From a checkpoint of a small mixture-of-experts model trained on Wikipedia.
Experts: 64 experts in each of 12 layers, 160 clamped SwiGLU neurons an expert, 2 picks a token.
Training: a variant of Adam for the experts, 672M tokens, 10259 steps.
Below are experts of layer 5 (counted from 0) of a mixture-of-experts language model. Rows are named router (the router's row for the expert), down (a neuron's output weights, with its number) and show model dimensions 0-223. Each number is 500 + 50 x the weight over its row's rms, rounded and kept within 0 to 999. Numbers have three digits each.
After each expert's rows: "raises" lists some tokens whose logits its average output raises strongly, later layers aside. This comes from a sample of Wikipedia text that the model never trained on.

# expert 50
router:516565450546556547520437466454559551538470432514528554470555455552431541565579479571545547542559456451449453543437489574558555464559569553492561512457452461522551460549448548560461414543444574430573548568509423541536532536545458448443571449470461570533500464542445573569431549447552428506437425455524436470489557542560457448430572441457559553557448496460551542566465467423541533443448509458432494455434452461495461417432528463561468490454461505446572458566444556512440475497456460435523539557460461464462470441556552444450527460450475535544568451521441576555550443521530548536447527528457455441442448467560555546560531569459476443558529488540566572544551443569443444457431
down0:455565493529578441554471514482422526469501514350593536517476467469576391602518517485533484525431533490564483536498510440455510464456583520569478543540375522401441482570456534485473509473437466473442456470523609537510493470529469432566496501490492447541459557500467448470493539505550449533508483511454542519540514539496489437471545432476503331570504432496509464443520502472581532443380511415471568510519448507502512517486539503548531506664439515594460487575338489539455412467557519541432571512512411469514553472539537541472533497480504524481441498504456532603498567526448510516518498601481486515521500395558597518459486471535531480445563513482542572479490482500478572411531
down1:441523433458457497509524439519549505592455554368412577475487516513528451508437487452432492543524472552481560398433609462450433541533482519499581426558470459477535454493489562518524441458511442498459568586535427529552529406544579589435476563429630494487560474450490430553460544412525505504513411533453513433519423528512508433517555462492446544537498486495567506458503509592488462436548479483456490540550510547525536499508449512505351451535514564558583447489475478543432509553533516523539479470410555563477517623544465552530500511560528558429459555439518518482550526487474487532445526497557572571550505541431444517498421587508533542477404452405468475457409574473550512495457
down2:517530549441430459553532506562602470508490540423405597555536466426485448441464494451358476512470430525511535492483577483499518473500455567517520473426490493525521457603522567520538425481551486526543520488463475434581486500593538546416590544479603489570500461464434441577555535448510461530490517498527491420550379452459494499552507472473533499479480515515571476499548450546449491497533476390494512466504451565510503491564474437503475471460583515561525606511558445433501472523473402502537546454409502602486479561497547577555496454547519536440519525483557580518441539484472461483438564591499526405467427538410545497569499561541602553569483495408451461505358570536518486510436
down3:534442567557555499388447575455578488428466425545545436501612492548474526558494523519537484458548530411459443515553407467469583557509486523613542617522506533473555503437491439410552566500514616492461416445553498516551472476503440487615537463552420465457476497535498510506456437599516498517439526519638562530491582512489519564453459559521521466463445460568467446535574473487464472502464516600475559497485476478486521519488548501543631486471462473449480449458556549438529564522480537498492491574515445494539470460451459427416425468428458458573518386564527520489546420474445545521537444417498461509581577463524489523493556436407435520536502521545476510536529441479443467555536
raises: "isc", "el", "own", "ager", "ude", "reat"

# expert 63
router:556558455562544555518444461450547546571505464475547538467569434536450562551539451540518558536567455446473455560448545557579533459541569561395552468452454449413540446560438542552468472530457558458546550554486452553556547560563462432443560446522464546530501533546447549547463539442523443610437434454558441437472544543527464456448557454457533561548423492438553559554478469455547538455459470447471415438461440450469454444462548460559500463442442492453557471548452551476453508561479436444511531546466443446439522443570546457464456442452450546549567447550446543540558463342537538536454453486447469453465462458561452552549534552476520454539538424536543560551549461542468446456429
down0:525435583435540431569485537448520540503467507443578523505469518442467521491527498560593493449430447477542471475471479578493540510507469528473489461609541422505505445494485440429472590388471497541476377473576591488441433443450535529475505541527460535548555478612407597495561525530513584496474528526442459552461468395493469593579590509495501472555529556508561455459472545504488388454527486513534504521585490488565473460454425563549375532514447577449590505483531512549512491503512460492414532485409564476586484565521472456528429485588526466485502544525544532509481544519512443487514351496601472490526584551437500520576568465503489450459448540514588533512558486413505428515506
down1:516590429498460525511497484555537449539491524456420500515508509566456527558566545536418528535476583470414414557406459468484467551453531548575591543531470529538489524440521665594561483510472430487538577432429505545511555500516521504464553610505454558504485370400465505493486573440433473532592509532460474469605569500558454461427444438539465452539436545437496446513522514536448504435393527435499531499574446439466482587521534479476518494468526511531524462512498478488478458538477550577495527443625484526394517423480534425502470520498545502535490520428434559494562528465411535481512488408487526474448512573453464514566393567431435539507523535479512586481536461553429551454504
down2:464533475522508523511462584504470522547510513455585473594473551448483500424466485496536458433433518511547554417520466528526567471519408471525549391452584599569498503541501475433461532474414536570500530499532494476468555486488545524503430494495466500448560466536552610454472415540562463441480410508485547450558498484470576460514394523507453486472520434501535407514544420466558400607503453443557475493490519464387420465569530512603486530472495463477528513537474514410532527491567433397469511534382446474568493552434508545528362492532535544646590506578485493520453461434501497519516496498512424510500483607513499540507491531611516496487451468507490532542452505386569455549430
down3:445528481462455466521543532584421465571523508444443583582517485462485530606549550569524612513432587492423458430488461525573590579445510522541584514536467504511470454509454635600513519481516430532525555450512469502541449461598505516451472546479454634516517382451385453513488441476448491528544495484543373417519496478516466446489451501468476460477504487570473496427548507573425486487548474454489396491591455470501510517473429465511533522520553579544449468430443525428447474623419538495538527452562513560477528508526493485478506519507492520516491490430430484522504498479463546468488501391524546549509441557481450561538462522488525555497570465509451465497565559662406533508518
raises: " operated", " applied", " found"

# expert 56
router:534558457491562541577439460429544549571537444470547538510556447562443540544544529550412564548553432463453444550460546566538553449549528569531564526449461453480532456542454543543456457557449575453537567580520449541549539551531430427451560466522448532562535529562474546555461542434581445488451437444551440461484552565484450466446555439467558551549443566425566548549444478447548568433468547455449570439441437448505462446448558463551491497448433500446555450544455550519449490459455438468518557557437445442444445458550531447440542417461444557555539443542438538564549438499543544564465536458438436473447444472538502548540542547451480463525561571560539564545562445545458448451453
down0:470498435494528472586459417510497558585491487628552491452479382467517503498544474484521611513522491477478516500502520525593515520461486389509486478600369442512463483581549535496490545514392568507572516537473519502511501521627423513504544496534481471484482529435528442535517476512473434419408465595536478462530545464448436442395450423469452505545486544527460519524535432451448517429510504502422505464446441490572492472523444587574451511525367499456548640480532426474468426480533446575488578502517497564503538489490519495499514610495422634467568501591472476450494436585528464470478584584489517567491540583477566483485544490509554535470480524521460512436521531515538425499507
down1:511563545510437506569599460450550579524532504461416511499464499504479452538566468535442501484452484548491463444508544496578555461483465519542541507459528456505532590558471476465497476552482494466513495491422507467507551556467453507534488446512542474464528440435456547515564452456584430553431508489489520487397557599443468501500429479491591526530593536536596538482489526526503536364477459384475494388440517453462503515626473430554528455498495510543424540466530526435521383452455448496618491493622516502492528524500446527620423389457632553534508473444583528472503464502430488533390518557434492493584481509442532499504508576587494557488439565446518534533458514402448478502445
down2:463489435513413575490546457582493535535485464517396550524494465457593425457530563523501475426459494511498498570411421571458485445512475535454504474577428484434534516402442525540582503496604440509560451518517372409503472560460572432467429453469579470414496521504558564562511503396565562480554526479496500502647498447489560543480495482485447567423539543420547518468412503507562484472491463449594557454457537507539544496483464524579378506614496562442482471495502551575511521522573445500453482422501496545554625496521490500549568494602486538486450460439478463474516510572580488493497534450530472492423554537509498453513439552465538459555501536418464477466501531412440487516482
down3:460493470505403500504525462508445565599492511577619593512466489467547470485562493550517492601474538428505502526499613511474486432332508590427496491505448444472570470491535517559501490534517545512590500507474502482497466479529577448444504486498618466424499582525437532559451481502511548416498494419555423456436502476514510559495462403461454477522461603526466526484449481434468536491479501456527533495529517560542407484580510513554390473652480509514427485553420446520502441494595478440478447455497445519599495516523540428473528455554602581407520489379503480504538512488566472519535521531557475524519524505461532414591416596405482510563485478470489569510500548507463512468491
raises: "kee", " discover", "Gls", " killing"

# expert 44
router:550556436441538563471445462434545530546551450460562547520566462567463550549568515547575542548563426464449453543425561548556544449550547554477550462450460454466544440537446548557489433574449553438549527547509465550548550551571416462441537442443455564562512482526434560553450549443561454493452455454541464420525549540547455450452551438441558551559436525432549563560448505455551536461442484453455453438447431451472435426438542427553531392446441525465544489548474546533472532487473445490432556534454451429451501457563557456452471443445469534563540462553471572555550452461548559556449483480446463434465457456533440544541548527465497441548533492561554556543564431549449422446460
down0:483503551590496433493407512514513457508513602591443565457498480541589479559486509541420484543480517572528530528473587471493459459480487492439474485520433506486579469471495513458511537414381447503492456493457521416533475523488535489529484533585557452538514467578453446509562504459409540524557535514460430479457485504436525436622621493567461562463538576540525514528495485575535521509458477456587507549500525594575503547540560527465550469540416548572479486491503504484474478581452478484452454385569516518476447553481536517576488445615483467556502505491482498531481536405479400441574492499549496553420462502471478536495428433483409517299409462485442597518420513521526552570511
down1:527502409410426581495541502480547560511461540546476576513547604517440506443483505446532470490535453464601425485586443578536561517540554503564402498476515566495620521527531579593576571618596542455466540515537548453479541492465475440511471444455546490430401503479530435559476481578551453504425469443528525498508543541529485549581458526459485527402482451549476442476447438518503522417462474524369426480461479386527552496460573436503511500463409428464503539510584445462474540530466514475544494518419517506516511484519464423496505434386426507444481455452467510385506607502519494507467568487466475445534470489475519472586505518534589523565501582470492520431564503542577484464482
down2:536517389510488598518494531517553487537533462533498450509505559517525475394471536473520536487494550484473553504467500488556542476653481482572428437521576533395525476521448426568517450530438586462580492543431455485421523525605495482594545441471485480555488451425560433505553489492520471443472486416559531497439528530534488508435537542485451493477517486420537564444581518441499487584412477456433494541500487523540531491542500477522528493464448427484470608422570406541374549510515431560452535574449488434536501555478474525515496531463414596518544529428540480556508536531634441424545510423508492592407385437537493500390529497530573510545442535496534521464455501580548534466504
down3:611521478481489515483498493543484596480475461492506470605502548625437444407492569369573468466528429497461556507494431500496531485443545491584490549387467457529495524484584550442493530455546556572506519569559449567505471570439500480482549486483502496551428508481460440571514452488551477533434498486505595479542530551592455509590436549553508520415504497462452484559573488549513549509429574552506442494499545524470501527502479471482485495487568454396467360452551465398556397550528520479537558561422498495513567457425510455417445558445500569511464469429510530469482437490434558603471552578434561483527434450501464530573560492437525457561405479493515464486447434492574497431480
raises: "ams", "ares", "rick", "aves"

# expert 35
router:564544442493558564470461460458559540545475450521570540470558431530460546550540480570519534539538448465450454543448487577542538448538527547454560541442458458488550448538451554561457457566455558464563530539540426568549562540550460467443552460470454538559504450564439558554464542430556473516460448449559444426536525567581454443461552441454561581562440482448519562548437471460548562439445519454436534441437452453512457412452552428546465489448463473445556503555451580491464464521446436449464562537482444446428417453566550455437465454452439537558531448547452532563545452460585546545453520522454447443459454458560485544548536554465520436581556529563586555568568452557450438441460
down0:484541470464529521405562561530489380446483508483564539458445380459541539548524513628517555545504503583499492538391481532494467509524496608476508466455503483418426466543531499559558522512487518398566571540523533511446467459476446464478534532537363431497466547524513519577439443511486444517469479441431488516416407478560366507526543491464534583510511487464514464410511462439527598503528561525522495459442433521531552464518527470486561568432512572468617486560478569507485595438578511380464449527511464490475634521534481494467573487433554426457544438507471498558514503566510477565514487446437538417502512465455536573540481572497569470494498511557498500521554468404456459441560
down1:494468522531494569601472496512517482532517552545543424477427424559535513532399502494537458608621543501536506508472529616533485494509476447491502524533557518466511486479554473451558451475572480520524564493533531488346548525484466466523450465564418502507412415516526470453447484544472482419419551488439501441506464559596463468527461513513470502517512473545492580486646432481569435652426539585532485496512570555556491468488424489552422451541530550503515535476454459566502467522601505466428385540526466563561624467452376465564491556437456447585518504476437464581453487449480568517513491410420553541521522457497493425492584475532473473503484482471574524459475525483499519493501
down2:434532491513522531463525528434533490500621549508513552517448422483545487552509501630445483458447462547497443460499529536568563408478552473471517454490608449450457432520580484537538527463346455411561541446476503456478530548480500491406493534522537487530548511485440559554530466473588465523498471502460539453468479510498469488520541516555488558421473566423539500485469448413564592476473555501558572487527493461441476478492557429478550469485517508494586488548446504457401470458511415387466517525544545483463633604578418470460486396427557464482597458512442544500530548477549448533554550422503451466499568501504499610621456464468534486517456620571470531486542432514487438457520
down3:512539515427560525428492469450454514545567459517498450588406527380497622528452568490441518513517548550526521558539504548487447461487470548474494430435513488479519554495496512501467466468528577467581502546396468514595623475506395518455410484388519488534511487450505553565462560547663470570501494514455583435445444484544450430488552495583559556505469490503550527488483479464466576438460530559474533503439477474541544401445442555516491546374455424476497502529429582505517485467434498500531517573492417394464502477626383541438501473514534495495507497509453465474595356473569523535509506508537392467590502513518503519501527479472549484511524551538471536511495505497519437450492
raises: "eration", "reek", " occurred"

# expert 55
router:553574438527553556563453460410555537538450458503554535504550462550446564548541498543565544529562433427471454563433486588555551453535557550432578498473444471504554459535459557540472465552465540460580558553532426550532530556552459439463552451466441552556559450556452544530449547431573477474426445454564445471557554563463448474438549444452533589550465521464537560556464534446560552434461476452452528464450437451477433427424521457554493425435419500431547541539467549487443457504464435442476557534477437448417484452535554466443485471455454535545537455563434536572548448584541551538450466494466434451450460449550528539537543578456450442538546489548566569570550458541449451445454
down0:499434536527487517438559535524364551504510463467495652470496468517501484470428431475474466470475461495590455510516500588526517471545440492537499514486539567481504437520476435510511529526414492565541539470453501486481427508501547534476553456547506519407452485457516490517661420560486450550558545530503489522439592454538509609454550457486505459552430587403536481508453501466427465569482457510426463410619409487389475502466592482488584566529484470479457513541489495501540435531495407620473466498592420386508531528534540549457523497504574435555559518570450439483414568441431519571530491487491479507444484538553488592498449498469465588500496505495559539566482420526437544529544
down1:575472535486550578458430537447533532665491463427558515518553479564551525551548590486521501530521526496515492542491474490487483434560538599465563495528470495511481456577462577600564533478574532487461568540512408576598564427534454443371488456522482487519505440590446448520504533460567478464474443513572448510467493584432475401457406570527466537465467431426474523439482491474565504551492563557493468592431477469534482474503489505500403497464400523379425482490482560505452538425479471437421510498475518471467458552552483528506520541526471464433503494535499570468544441565622567399484537466456539470579470418549498454436465476480575471462529491433548495552486572548453430492494
down2:515415443451441522527508332580498341517557553452431459523503506424475552519509483498501556467551517576527487557441566484544573464561507544435441589534506406521580401509518518547544574501458436446520490559529423513547575524542454467439473528481492586427525530556514466491479503473466481518486459542547486450490471461520465495488471433407541527512547548432476544444542567512598503485586406497482429538448508555514566496481539440535484553500580572581537484495469448574485564489515518490501534459420554498519486450452443550468491440448457457462554555497445538558569552522542494590560485522479558423520423474503424435505520464484545454419528474431472476564606594447404500545403
down3:498441606516612469543503586407443576532538463459523535502511486446543574500490437508522539508429481495499411621591465522464529428489497426520551481494476505536563472502535438426429495517433494461418525397401537490521452507510601518525495527484506459413515503529519520507514507482491470509509552532472480572456553365451478539485621539496579451461442569538601494499492491481461421487576455593511515418508467515529469544582574470478482437450415467465507505570548553419530505428465484505449537415513591521479560459569605482415528540506476525512505476576526531480472448436416489602512458540569474532486516547439503489548464454412514477382438462514564585521412470501543568464529
raises: "ymn", "place", "iko", "right", "ablished"

# expert 26
router:544548461540547541592462446461547548543477440492538568485543438555438530542552497562513537537553473478454454528443443578548557444554529550501554517427458447510556463554443556559435443554452571446543565530505439548547548537549455442439544460621436547531522463554447544534463560446558465464423431451552430454481576542484443455444540458475536548550457519422561549568429512433556558441442502473442527431434448446489441458483546473566474446453456450427559475545467568436455477536442444463490531556457464468440469464556543446461560433431446539554573433549442567569537452522532555524458508558465457434440447438542529545540550547453498449561568564554538573544561463558461439452466
down0:521533516491559477577550485477473410546497602523522526481468493484473499489563550534559440513475416442552445369515516453386602426548535489555512504522462553504492518578498445499509441554454476539508505496544469469541485525507480496469541493549521516548473500514528480537439559400480554414517505423495550530482532453513428600541540444518517537522544490455509449587524518392514538487445474465583426527606462448508484553434527524450471493441523502496507540570477590477556521503458451473430509549475472461481516548586527501519516570496458498545460440603510463460385456546498435604476440464468468501528466422442408515440434526642432517505405582428529599643460507396401458477485
down1:502478466476498538582573515559490329560486526569574445497460544477381569534528549502537464467505479526476452459454508404395552476541497638548500516591515546575525456531499430586454507455387532511472452502577556493461411563545398507469523525533499481542481503515542504542458500385437545431480488473576502591490500482481427469503532434408597513446532451499487397460538522489496483459428496451398478532590428498500480511395593549474429482577503551529469514529526558471578507404542469499497518519537465444474548534537506494481520542414427427491534507612561561491490433547543486484399458468499552523499520510510493458523559547512542513555454522466513536555586524511437446442485
down2:500528459485557449494587487531523463545361618562542505556449509528498467566479495443501400488446448500556491487536467488450610391502453521529432548485507431446452502530547557430496519565455487432529533479526590559456534532458392510499521502426496490482470416456481469496444502513438512609462526506485424475456491457508581511547427571586522520544545498498556480528505504526508471563441448550554493425566505506410484482429577559514585424576515506536473519504538435474495416555522471488461576598402513452528514491421503513554444500527577553537514493515485494527460512539472394504470558541489464546508554487545465645447491493550434493496476529608425559442402484495520382423387
down3:487529448523511549488442438546516404517573533448546476548419445514551508601547609584551524608456515511468531426553515418511517466532493472520541541481472447563467502472454492594512482482509490457513501522591499510552392505515456571493596476524441522576430575541526476544540495486377435435521489466551501558503522556463353523466511449518425503547508517460468507610466462437505464490522455527495541621598480580525496525497621525449498494558567541468522515504525565562476530513471511482428542458452388499545493573532568499463450485430471470535468405556477569554447415477483481535485475382588481426447497476447410474442474512588483479473522525461545564597441408513463485477478
raises: "dom", "rist", "ogue", " Buddh"

# expert 10
router:542561474464543551496430460467534534564466452489538557457536439563431555537568488557548575530523442425461441566446444548542541474542537557509566479450476464445554459553446560552480446542473570424583552576469442552531523546532452419455531460462467546571455487560480552530425552438555456570439460468556456467454562557566473454442567447463550529543419414426556557558435521436537557457467484463462393465443436467506466461451548446544461523463466525465573567534464558436413481461441460481506551547458439458469504450581542471438477442440446534537559445551428568543558447416542510547471546485464457465452459463545428549537535583455522434565543420535533567557549465538449457456453
down0:456505510529563576534539466511540482537599534576547525577543492477489564528490503497525520501527450466499488461483591529449578434527544462402589500430536468506510503523509517453542514443474534483505453521518564410512451461498514446377596471463530565466426563482512473524554558452533528512384514421544514545491466502481480508513447572468495485419493458385480450604432517473518407431472538448515427538484532448491436557496516502397524435515510502373452424540489461434482448492439547461538526530530475455580510637528589505495490485418568432476481368537533477490544424581488505541513521515534466551558414549406507608494451515589476493555481608633568507524515533497523450491530
down1:554508507490421432467485508490540579477443507469544491441507583537527412471484538456468425474525495517489545497514466528518446549498419581542367431556500554563557590523491489544453540515538417554499445458410460550399521559443529594493435557521531484506545486468457505454476497511475557493572503575459459493504494483523534518485554462494453512503551585568527511455580478495395582510498502417512545505488475584460540519475441484520535494497442432624536515424518485517509500541490447533430519457409589554396562406414391511506464520551474516545509624456471545448419590432510461417474533525581561515557560513524425472494460439435489537446526363474449521397525472497511561592509
down2:450531523534479423611465574521468451477561504445506485629459496529519503550470513522509443484550489552508460435500394519500543406506534531469597545486457564443542523513509520479503511490592508425574561535399536566476505457596372479478466510482583546542513515462475530465609514590515484500555536494488536456492520555456417490438477462503587460532575425529570496570485463468509452462510439486532548508561412575624518485545457477477371472517602489518505489432452499511423480508476522537519487608472398536498593546459482493509532520505445447534507506431504409500533533435432458406466420473564405453472382468398444523496461588568459525466520475574475454510533511530476496441529
down3:543482564466554476539520460418565500475471508532553521450520446446496477451535492513507500451422516513518559475511440463408401508560498536552583500528435402558535558587420561439431508443586496534489545493457508601564482481466612503426491553525409559562530475477473498512506550499570525556556360446512563600593488464538561558466520544550459501523494514508513502533499568562538456521472451483484455512519482475484451462483491497425429438505461481496515521487434555450562588512466483503537410441439513452425450523509555493552432474504461486508369503565521439565528448514471475551481367533416458575504555568471502441531560545481439521418493622576465554389602475458558483445534
raises: " reference", "ings", " names", " background"

# expert 38
router:552552468528537561575430453426555547548486446503548547534553463563443543555549497534476544545563452445461454538436503529565562471544528546403565571457474470492541458554444549545429440552445571420545547555545446546570529552542454448450557449487455557542559472575433554543428552450560462407464460451563455469514547533506452456469531453465567545546454572468532539555429493441546547436460565449448536458452444448470407475456531443564450473457448439467565364533478539431442488495461457440534552539466440469435439478549541460440545427447469543542545475539441562565555469466533555520456551490462458464451456462562586552549542545457518432573542531559549547533559463547457445470446
down0:500535444501492522510489510479547513459514458481591445491543361487487472552523462511530604543565489494519533467582428423530532509518522507529526459474487549411513501496449599550514585530489497390459498566477492437438458581582478566445548517515496504501507517603535514541487385345508385463559504548558447517452570403524481564396481467501483536483522402496459523438442478551510488585454600572484505454459544506484492516507444455555458578546519502459518539508377539519434542524463496516460464517475527532445414491458471580459432440468583574442541502560543512559491474588430442511473602477431515505504410525503554531564513526468530569475548538467520556467500526421520520355557
down1:532418459611516487536428507564521449455460455545568591534407459549461541467571510469514566529489446537521542447480461490484476603547463505456346408491513559551471583465462532599402518590595506550449456547528474431450484498576577524536493579499518451484496538498539569524516429332465478449445538532464494527461598456512508513456514498418513484512440452462389448526480552490473540590543507542553596525418554535487541484580475466481440505536519521414536494508489451505502550457535588518456446446493499548455485547456459527483533515558513502398573513489499567541463428523480454434524577489519480513535589522397468553412483552473547447481541491457497411484491484446454562421490
down2:499517506509454354416601598558617528501477518464455521639418476527490472468470461549494553435515512510528488506541463449505488527523506570540512514544457524484371531524437447486521514463510499578454443538460489454493429443465507536504544550466514438477542489454466432458571542480527480537541485578395425470376544447432449564527449520552520473405451471630435480539577616430444461492427573512486497469404495576423470452612502498466505401442501516524476516513591452499510551512559518461641485553492530455586443570483459536516510543527486427552521503581457486572565467406454495454531532527437456451474525527537540497548512515527486516556534496492503512492490461584547538521480
down3:544492613453528552490481476516424557478464384475576549450532438485499506548477497520489607563473399451549550522541483513504498516621547493529489463427434566475551551616514497612509447484501456500535560492548491510472457473553479543393520459460470500446479569599598640600526594486445461497545515475544496516509571496418542428514528408413545405528505432498495475536387472476537527459528496442442540503582474428473531482500443522492532583506537521511521517549398555500504532421559431491512468545456503417427517426473536501416553534451571526463505535526496461555525446470448538534480471407431479439511553496535487517579418555468513550555563470436471499523541455417444481473560
raises: " Phylum", "burgh", "iversary"

# expert 14
router:556570427530549547511421463465535547557523469464535548503555433537462547549560492548551546530528449426466452568459464581541527455543551562404553520465454459504556445537457544558468449561437565439539552566574454543555545544559440472444563440453462564540596444536443545537435539438558465436429420460556454447562554552574472466463562440458526562554433535458558558538448473449534549443448492436461504457445446453483440446441549436562514559445451512454545487564461540545445521505433455462565538548465450438431536434556545459446432469455456546547536449546457535545547452521543529550451492551458453458460465447551499561552537557446443431571564470552533559563519451554447429454443
down0:512471490381508574501484439484483611466573451463477511571481499581354445556546510487524608641628531426579467459542456536498564435532539541587525500492520550432558447468439510450518536525412529438566507516488400488504459557525469552532430527525542501527513522454582558551526465418527469468497435506595554471445510504482463505424535465577500515494486502492435530472496432424497503444450500537415542428466464409506385450427410532519559469486496395498490501544448487482488596542502489596465531474554477467447578427530558490505526422435536539540513475482487502555526449503497507555484479466450531550506404401429467512510504582495553540499527562479595575578507492443482498516479
down1:521436483449507473475546493505493593418469530537489495611479470458489522453490544499549479518430459441567564446517386495471496491524483509589453506384519598486497509541573522531408536462505540460596508522494480474427516585508482561484487483433592461447424448588531514559449458507555567521500520494476540433513585497537471500476486536548532576513444476475555484533470394456486529460436510543488464505583389450439513440402443513538568472503430565480533511573568478512444476508557542536540490495493516457465560451506503502419550401430480616450514487410485621571460580429491467566448648556528411519500459534455432492487537495519588530532586518516588430524483498468509519390466
down2:512539510483481488461518471467498558425517481543508406593578526556502472572497581482505523546501499312518522507550421467493576399544535510550502500497474481443546530530420572480433518480492482443574435474519487425476483490546498494514523457464570466552440472429593528526451448428545462474492520433529536419465556520541496520459534514492420665488431470504561534441508448478564432468454552531429510502494493456504449416507501492524529449467554517421518571567512418478464557533521468484496484586493461449539511427388544483419482439448568583507509442449569542533541561515638548451472477503418485551484467426472467577556486549468569525514507570519642414548574511465527497418468
down3:468487492512560540484434540483470501595410543579569624432573462514513530489537411561501599366493479542501469455531549505484524515468560503428480457543498526487458391498582464533555478508488479499498545576543594447450474541519559458505500495583509503511522520566452468550568576455454528476454436456535481484457456519448552478556518430508603483463518491548421549481497501527466451533501575519431482586553484577583585500475439518489458503388395450486518534396483467519516510491435494416408416535516464522500536545513395447560422451527454532451623490540485484415482420590490559426470483515561490549480542534557506439535501486569449425517498449525392492434436502565557550554470
raises: "ker", "borough", "burg", "mouth", "ball", "bor"

# expert 27
router:560554461526548555463429463435557545539437454473561573445541439530470558558559506543508576555547452463452437552455459557543560458532558552485568499452440458489546444551455526550554450546456542436560533550475457547541564544551446460442544434467448548542518475558438556551435548445548472547426459450565454446468552546488464451438549454446554557552441479449558556534432474452548554460450497440446463444448458458503462437438565433547525484438452413427542497553464553547450497502440462504482546548463439440455483449550535441453441461454426572563550446539437569565557452450572548558457463539451472457435447447534503561538561547441467438571543467557573536559564440562454427458435
down0:603542572486430497514545505476530472500480464500561528515443452552494461513581506603489436484521481486492510448467448440458479505478539539497553489523487597553369508489486542474574558455542417434536478459533492634471483403441436510438453468480510531465454481498485506496459490503409462420535551473487459403463398467532506505509485638517514492493496523515524497572418518411488550550473470396572599487547543477496536655477488428549415456467495541524518508528552543489477521514565478475395568388478547424582554517472472541485457425479623514479430544495547516426519529476582520548522519431444582489520564419502549520477548619470457501593485479507573518533506575463529467436541
down1:537442583442550406509552538504494553509547521580482529552433507517465535442458547465594595519518587517444542558328497485501535489493583513418374529496559394549504508505435502429433547507489502528457463531541473534499413457502516541479511431489526555548509564496422443537463513531442490510462559522489537441468453455525482504539509547472507372509414520530582485496534558541444489418481464536455470580568413571528536517498467446522517553492500492567554529442460506495543496523560403511506491435433554548517478532467549436511506374519497534454562583536580447437384519424461439508409548456480449505527416584539421499553585404472546445465505525513550457468494572518491499554577
down2:461518530433523569491474569559546517574569493632386494515542499582561605503468423439433562476608570501521621552562440561529475519514489435554515417470472395463497502493588524476532486495481512482501503494507519571453410573515621508527549516605548500488539450502547450467545553498483466504427504449577500615512447544444449509444425484377523483535534500468618509496557480509453501427566569594449437457445460439493490430586451577494430512518530496506452493422446518497493470498482490436504447506483460520448436515518558499487545543544483510503509511504512483566453414399463471440449514494594351526465429447464543512507494496493481448517483521526399491521508539559484555531525
down3:468444544499396384579529581436472557441447509526531418481508505512520500420512498554490553464489544595469537478467462493425381563427487434467559471500433562469481495525538481449472651447520533483526477554505485428568511403383415487412447577459472525520512523481509537512442497554465534534507547596508469543530482507543507439517631504521434543425550477541542472673461476473393493472493485534500528512477453535420525519498421484563529475474458504559473460508526517465438496526553585443470482527427430479562422466555490584566501488533484488510472482511563551492441483455490533453586505518453582455528584495488596508478469502505552480527464601498580572534495574436479567444578
raises: "ially", "rie", " classification"

# expert 0
router:567562447574542554529437463442537542552501451474549561411566457554465555549546517542495547552562428444449453560440503532546543447549564563479548496477446443574546447542450557524521430555433548447533564567488449564550539563558436442456540439465443579561522432548454544554445538456521436498437444459581468436473543541521448460477553425460549541542454536446548560546436512427541541459437465457437515443440444474523433455454556440542490484459451484447556511556460543539459509464443470489500548552463445455455496449572533432450508465459453546554577450577470545532566438563549539556455473515462457440453453433557479550560552557445521424587544454554568541562564438557460425448442
down0:527533534525502510524415539578527501527403547504561587563536545389589549388526540416382447481490467518482486464529446515482419501523522443554560412486538500506544474500480516518532419430461621535499458493392475468547407522470550551507517510504568472534460498518537510458571483543408578443513456517486481512552406480579521456593484494547464514487470561476471418450498480490478476570572558421550467538490518499534573573459439591423489448531516469454465600446574427552464446548472439489504562629408480497510503472411440556451560517537484603485474518596527559486520563483411505491463541542552542435541468512497421452462446523517437500467558415527432503500483425515574526502514
down1:494425555461512563534461561624408556573539523579491584540449438495455568531467459481552581470538495533548439583442586470474444519424431503522430515524444561499470429519429529513507469640511440494437476574431528508508510458467388489546490557530455479481508408571491512474490464396499483458525538535526437574422534485479419486478548478415506511488493502513624537573534576463514615489465505405484462497416438525580506528495447429477528462442364464529447513528474473466540466408534561404556425511551440487560469563505493466472588467501522509476504576574486465497569549511528486537509515491495478583503481399581511521485440495473511491533414540546548506465496551523407518570497
down2:503553514617616543565393551445545506595427481573533532550510557452528559421592576481546444563463479499475482524538459493506511529557453564602519437568436493419516478495522464589533483579480551549454535563467466489447514440477423546573619463443469484585449590434585427494603465537506570454349537497497442477495447454526510491491453484539553486547497547606446492487492505480485533450508481551523477497500547519483566477503598538496418474385457499417521541462459410565515471552484584482482577494439450435510461462451482513445506431526487469357507427525451545459554479558413511514506468544458475497547467512569550488489534512534418469467534482489492530537422487503533482509508
down3:436510449480459490473582540492484433523489532582449450446553459504592504590456493589504466517559518416548481512547420506498535528534444476468594536568536608516479475521517534535602534613569464586473514540557471604463511457508504473501456448572450538483520512556417441494503497466516434452491484412469538500529466528504462598512418482501396509496489469508463494520471517526530504512447488502504575468546434428445481452511582486547497503478462561478537482598347635492561601463516602496523521475558428444454533562425594486469449432518438461425487540545530441534527493404470575576481465509458430447430449491438537528528476499444441522530499587486490532473563598433540524397504
raises: " boat", " sail", " Singh"